python train.py --num_hidden_layers=12 --hidden_size=256 --n_experts=24 --experts_per_token=4 --d_expert=160 --d_shared_expert=0 --hidden_act="gelu" --moe_layers=[0, 2, 4, 6, 8, 10] --router_score="softmax" --normalize_top_k=false --routed_scale=1.0 --balance_loss=0.00291 --balance_bias=false --router_z_loss=0.001 --init_std_router=0.0365 --lr_router=0.00149 --num_attention_heads=2 --num_key_value_heads=2 --head_dim=128 --vocab_size=4096 --norm="layernorm" --norm_place="pre" --norm_eps=1e-05 --positions="learned+rope" --rope_theta=10000.0 --rope_fraction=0.25 --qk_norm=false --attn_scale=0.0884 --tie_word_embeddings=false --parallel_block=true --init="normal" --init_std_qkv=0.0515 --init_std_o=0.0 --init_std_up=0.0515 --init_std_down=0.0 --init_mimetic=0.7 --optimizer="muon_variant" --learning_rate=0.00998 --beta1=0.93 --weight_decay=0.027 --lr_head=0.0057 --max_grad_norm=2.0 --warmup_steps=200 --schedule="cos" --final_lr_fraction=0.0 --batch_tokens=[32768, 65536, 98304] --max_seq_len=512 --doc_mask=true --train_tokens=325600000 --max_steps=5378 --dataset="wikipedia_en"
Below are experts of layer 6 (counted from 0) of a mixture-of-experts language model. Rows are named router (the router's row for the expert), down (a neuron's output weights, with its number) and show model dimensions 64-127. Each number is 128 + 24 x the weight over its row's rms, rounded and kept within 0 to 255. Numbers have three digits each.
After each expert's rows: "comes before" lists some tokens at least twice as common just after its tokens as in all text. This comes from a sample of Wikipedia text that the model never trained on. Tokens count by the router's weight.

# expert 10
router:147183134115121130154134115045105157097095162137110159123122113137128145126153112125135089128137155134095165188157147100149127118099153152128126108130139105136133150126098060120105121164153132
down35:099107134138138169108125147117130142131057150170123149144148122169143116123134140150122126173097141116166132118118171127124153116127134129124146126106105119099146144098143109093127144072131087
down36:154135085111142116113152096193118115162147117127125147150070096081115156154140181119105130134102148099167127097147106118137108091115111182106137141116111140137105112157150113159159140137110161
down37:165147127103149118137108111195142133125168117128124088089154086135128147177123173106103129158109154105112142126123142096116122115142147126143102151132128170131139123172122108122126131124114113
down38:136140169123130106098155135112083131125150123128096164075156148133129128135131127119165126124108094140079120115208130113157126087114133135143083130095146145154101161134122132136117112114105158
down39:151107143089129111130141102141121116145177191126076167125118127110156145107139105142116125090145074138136085160112076108129140134125115150095121108105138134115131104109144134126143133110090116
down40:138102115140104153133139058105162131123106128175139111139129153117138128129131146134120124107179135127146156106128133119149140090099187104178153173115119094129146127114054125166114179138124117
down41:114123144117144161118115126138138124132164100131119120131100158146156130139132128157129110119064136118104175101121159097121101104146086126161108155148126143150160147131119105123107153168075117
down42:094130092155111162138130123111115116071119122123137155166165172107125123115113139143131130135120117101150105127121105126110144112168121125093131128148125139146134127171127068158164103153176121
down43:090103159108134092152110179137156125196127129117126096147163134114138131142119163146073106166160093146121151127145132130164138123138126087162083103115110119118119114136094139132110131117127160
down44:130143138141122128141126159119110151109151093136109156136120120112114152117114133103135146168095119084101170097170073131130116126120117133122107160150112182136151158104168145110129110097092139
down45:130102115158145125074126133111167118155123139121114149129110100125100141150130132093117107135113121139152156090105081156122123177117136138146118165101140140118150151151130117125127111144119108
down46:114089135152119178139147151122163184101173146155164134139125146099086123132147095145126103083144131119126153096123167112142074134128127139093080109119098110102126150141100138116105192087088139
down47:114133086121111128169135095164132090138124098131079137131130146132150089121169133153133087108169079109117149142121134142139137175118141098106108118115109131102140148146157124085162141121135140
down48:117135128110147135128137110084109135176130126118118169108131132105127123113157131152135105072140172081143101134154148110167145180160155137084139116090103093133083108134099149113100113166101169
comes before: "of ", "and ", "in ", "to ", "(", "for "

# expert 16
router:123137138128103145145104121084095138119113113116128149078127116132167160111142105139195124159099113150127117164124180103113109124103120154141109134111105148120141113131102116154109137170125131
down15:158125131150117148135111113169107124129139141148137124147157144111170155154124123108116149145090159121069155190130134077090112120133106090113085102153149104127150161116131099174123111143154151
down16:153123090140178178156113141125112112118184160082159117145117155136129123129099102091115167126175112123070106107139121150144140097136119126104139109142134183109161145115102092163204132121105121
down17:163118132099126140145116121104127133136149114117090106101162135148139152110119127074104130156165125137180150119118144144115132109166105132117115158192108138123158157139172155125136150128135104
down18:124108137123174114130116065116097144083107115106096181170088159114142125129142115147164166124162139087119107119106105138081144134120110154110170124128113141143125118132141110143139113113133128
down19:148124114151140083120108091119136168142180125140146152103167138124136148133099144124167115123152137124128134123180137129134135144123183089152153104153150114116163126131136161124134109134112098
down20:148114092129157140136120147133164146091150089123130138117146086154051177096125129115107181156128103120097133131142110107163131148126120089105076135137120126135097143119123187090113107105103080
down21:102111119140096123091095110125112134130166136157135104089125130117159099128143099149102105116145106118101125115127128185149162128125133106114090147141153087157157124167145130130130129132179159
down22:110128161149120103128132075115175138111129126116113143114132155150135136136161136123149107098138128096143103157129143129174104118148152125133133161083163131134121111137117098159103145127126131
down23:142134157113142121141141099129092113114112121158127179129118127099106124160139108139141115130152095093118142118139109132117116140142158141125110054184131105132127167142108133113157127120129146
down24:104109073140111142172150097146168141175134161118187118112101134153160143140136122111107159146133131150117141125122148141148138144136148103166144109168143078081127115107101124093113154120091134
down25:145084130123148100120136119135079129107163083160165088109120135101104090142115107142150142153166155130149122101158111148123131142147126123080132149115121156149146116154117129129142111111095110
down26:130143146134119103144082161132127144086138126152121129144153102140176157111109168109143155124117129093080132038119104098171112096101142122136110158104127165120124109120183151138138156116103119
down27:149155143138156105146113085108116106113151097140087140108123129091131132117125117100132121086124137126130111121135134099136148119164154134122119139160132110121151181121139112136136140139187110
down28:169129126145094148105146130116101124127075108155109124143120105161149161167151145161155153138118152124100124143132138145143106123113167106121137137113156110100107116082131144158133118141087093
comes before: "| ", "(", "and ", "B", "H", "was "

# expert 18
router:116166120118071095129116145117141117110092122132141159151106099130128142105152103116151123113103119146133119139146117075122113152096119143157125091058131152159144108134131113162090131138137151
down15:132152128126078143108104145115154127159117159109112148089153119137118100136163123124116204137111084190116167089114086155107160123164158156116118142118144128101148110102138101116114105107089138
down16:104140152111129108114106122130162158120153153178144120164112108132130154100129143135115097112118098099103104149128098117103172121143132130161151147148154082157077110111152149155126132120151130
down17:083141123161109154172109099136111117124109112120149109131180126148100140150146107170142164139131115128118087123123126120142147121148086101138129134134110092140119157132136093084104166153145135
down18:123060153151137166112098149100086139086122150161109166164147200118150083171149165132158115128111096133157125127134126097125151120129161109135160108143134130125156127112145157092139131135130117
down19:139107108138156128151134175121111141084148132169121119136136121143168142154073133146144143134132105105135095110118093165134122112116165152084147158149160119121143179100169079103142151128147128
down20:108121110127151130111163136102137143112126171130165140136094139137127100126104121112131091091135147123128153123162134092114116123145162117141125168138127125120181156093070113113170131127140145
down21:103084126153119123153071127110140161127166132114153127140182109157129154113157125133065133130140161122141102096132157119141146134166138101134117097153134107108110141119126125104111118179137132
down22:121106149134125126128147107154141119119104127140116107139101133157070107194155111140102157117138046108114065139075176119137159133145155140123076143140153105071139154148109119088112135155102152
down23:158110126117106133111165123140090084128080169110113119132135149172132118094133124125092126077151098154120130128088116159156133180097093150154154100125131142124097131085139120163140100142074154
down24:131118152122145152119086152141123148143066124134159162120087146131129086113070090116133110170085147121166171079074125137158121130104141121105139105151124170121130134180092088143149143128134144
down25:135126110120106089133104113128104115140143135085144099096146150124108089170140114119107130186141130131114156072137109126117170092097131108130155121127081108135111124170140141144119124134165116
down26:160166107113152140118133116096135170144169092150102137133152134141184159122107134150127128146159122147123134164144137137089130112142120146117111114076145139128161147113129128096146122170141123
down27:102075102114106138105118091100114147122142190129160143131096157142175114127124151142115122155178152152097157162210149157097097129151135140139123136135127145128143090143122137138112124142097092
down28:149117103095073116107155087151178094182160100170097106062106126130109110127166117148126138137097089120129174091147081097129127129141102137133095120107103137159119116137158128151125138128131139
comes before: ", ", ". ", "-", ": ", "ed ", "\" "

# expert 14
router:148114122153087084128083151110137093107148153126126150142110125151123122120131139129139133143156138128114159121126130118135094077101119141135130106099110139097130112130107101118124157127143136
down50:136135136114105118106088159134128112136153128115150094099121098157111109088120119134168106110154127091084128095073140147135140114142120118098132124123127119133157150092112112145114131130139149
down51:144138145156130103137110108161144131145128117129142134155114089136110114151125157143148129103149122122134152129133141151171169132133128069095140149129139076144109095155171173106125163111160088
down52:117137161142113106112144167121112175134139068156101102138135159108106134131151125116100100106146124150130168094158130129097115063139097105155081153119108114107169127126119130191107144146160115
down53:142145098140173086117175108134125132118113123086143168157120102122174095135111125108144128150139146103136089073155131156110101125119161159167153124102106139108101150087155091120150173091109151
down54:160106103131102120110168141161109060135077137128125149145113091130151112136124133166148124101108115120145134099171130134131136164107116117108076145168145152108169101164141121127079087168109114
down55:166127114070139159142146131142081124122101111121136151154110112091096164109130108108082160131120152098118127120106156120177135177145148154088142122134137132090101102101094123175131130151115079
down56:144145116104149123168124125098092136125135101136134175132127133140129169092136180124099110113071188194136128103131147101097141149115150126121106176120158123117149125110091186157131145157129095
down57:117131149142148165128108127115090108154131135145193124126118121123146127148114127169160146105151105127145106117124104106125109120113096161127112144171140112071116159125113067102139153142100134
down58:118128161094178084149158127149145131182147122117095123080134135129181146109102098147121140110082092131129155121128158135131176143144144149154098124085116123137199128117148139141139091113128099
down59:119128141129185129128106115106119127149121182063145135143134107140110117139130089130138141121089131129145125185164145139155094160184165091127138147121129158111189109146131125087086139108104168
down60:117141139121115144131110139143140132122154091115128150138134196080121113112109123097150107119126182182132073146146172167146119116167145152129100169115130105144167157119148119111103171157121101
down61:097118107113078146100127153145119124122110096161109149123151150122194114102129160176143125120136159147142137123107156110158137139151115136152132124116100099107123179105119086094108147142136135
down62:151121129110126133156137121128148129119154140112134085119143140090126136115139124111136103118150130092123095158166082078154090150135121093190119138119097113137139131150151158104107143109124139
down63:116131184109185113100130162151105142156097100146118107149094118112128136140136142100081118083127119096121094129150084153096119148119159153143140100141152151091125126097154110132138112133118158
comes before: ", ", ": ", ". ", ".", "ing ", "ed "

# expert 11
router:136172152125137137134121104068113128123061130163132191127122096128144124131146123106144124135127121141119134184139147097159075120114127122158122054107093114111136129153099115176126139153141178
down35:082138184150099178098110113103128136163146148090121119112149149135080155112116120092092113122135159141148134133129167136113129141146119124139141140091108128173175167166154126128117160138099146
down36:134138117146132127153082156124137137152128120145185108164091061133151191102149131124109139102142124107179144129150140172137148138129136112126118165127129149109121124083094156169130181124111116
down37:147144156146174191119143137147104153137101098113106114181072081127109110132148147108112162130134147115143134124123109156116114126124136131112173146114124138123151159119162139137115136119118106
down38:144157104137081096112105136143160145125144152108157186111165139101095150132182183130106138130156130113146152159126120097105119153115128172131120144161145113117124130103165148135159131146120116
down39:140123095120132141120101100139092112112126136124116154147139143125121125115086136143167082138143116115138106177118139135094156110148102115091141167124124138108129123157148117114120120088125167
down40:111113120167149138151138113110131113132088146128117086143146170163139113159119116114122158141136120132115099141121123081130153084108131162133109127098102137146115126127148070176171112149111112
down41:133101145108137133107151141153116164138148159119141140095164140121134110120104143133122154139143136108099070081130150099122138157155111182118128148085127140141123127092100143100175150149136124
down42:155133127100138132115121115147079123113144086146176140112076160136125078124157133134128116064140139121144122106147169117126131141133093113133127104155082107123113114160121118141142145123142105
down43:154147121095090123127107116107132170119110126088152145089129112135075104149160149093111132098140114101148129130180104114134121122104161128141119106140126098113113136156104150077101107139140169
down44:170125092094150110125144144122120106136126141115146133126114098145173136140118141128107071150073099083120133114112136106177107082135131137121183213113143138089149075149130123112165136148144134
down45:152125152136110130084119088118133143128162118097060135103159144139119107108122193088128139134143113140125152142136136135101093131161120164127079142139127104133135119153155204103157138093141101
down46:084076154180123099130118129140142132141169127138078112138143136129141120115103110152143128141105118144151137113124124071118138108105100148133174117174137162147098109148119115138132130134146109
down47:098104115142152106146163100175107149101140090165117151118143121117188117109100117173117166157202099153107121137127117156122135133117093123162165117137145126170143127171125082091165118111146126
down48:126131159142128082134165111163151077148130118180120121072164150117092115147132121150112133084161130170135124094139131129184123146134125131115159121157117177114087118156131144128101154103119098
comes before: "of ", "in ", "and ", "to ", "for ", "from "

# expert 0
router:107119159157101157142133087102115111121131150124139153093104106154121103131124112148158103153144155165123110123163145119160120110129104114144113140133096166114154130172138116131086111145147115
down15:155099139138143154118115105088126155177161131087149119139141156125149098102102097162128180163151142144110134125116134104122107098135125108135116136168106156143125091129103132111123165097115131
down16:129151119149116151082154173170076136149147150098143107158144116146135110140133166135125144137092107109141079097132128141060138140134168120094119147102153140091103130101135111126150145125092111
down17:135126111125124141183128090140130143142101141130124170133150144167125110131131165081100127121141103120158146142171084119128126129138085113122130149164143164130144167144137111118157177146133112
down18:114135114107117112129135114062117177117125065143106161151145150103122120113128133105104117120112106176117123099148171112111089126111088132133154107134128095134124153145127148116162133149109096
down19:159127140161113091156110136136095139161167121135164147129106123126109164104104144143155139100071114136131129150107082108138111108118164159101114096154143138122141133109151126159120128104119108
down20:124137102144098134127121138140129145160130127130145134108134113134145164147134144160122089102120094122167124074107128101108116115121107115111155121143146113182127154111153123141146139097098164
down21:109123090141129084131112153118126135101105115123136138077129145141149121141143136123152104120152107152095091121121108144156089135133104136142111138142138132155115156152142162149112186146098174
down22:168157144096141134174156120113107101119153128083122154072122141103124070129114104080128069142199136151119117159109131143131118141147115138130158110150117106111083161161117133119155157157103132
down23:147135150111157086114112128154150133147117093120085104146104107141100105160133110110121180151157125122081171117107163150101160105121090135134107148074115142145149095119126123128123087108118190
down24:160123101129133156153116091133078109136126133139116156115132126121128146136137113106103127125149099132144077126113108142115114116126152119108101154138097158082163121148128059102159160165137173
down25:129160138105137153170183163103111146097124130144123120080104150121123110134113115119129156091155095144107111169133142120136142119149106113100138157133139149114163122115133122118141139122112142
down26:090119114149091154112135134175143135129134107103106073167111141125101174095092105135157127120110113178146086091169155139138154105116077154134112117157116112167167117127121143138153107148144110
down27:122104116123094137128125172132139121134123128165122136109116132139153116093118118117144153144128124104090112084118076179126119107142092134112110126125111125113127157137113152095154097139158134
down28:150120133146119127102124091092128117145169097124126142088109172111144105121168128117112138091150146173123129104144138143129100136125157118101156135102121068124085144113145158137100148076126128
comes before: ", ", "\n", "\n\n", ". ", ".", ") "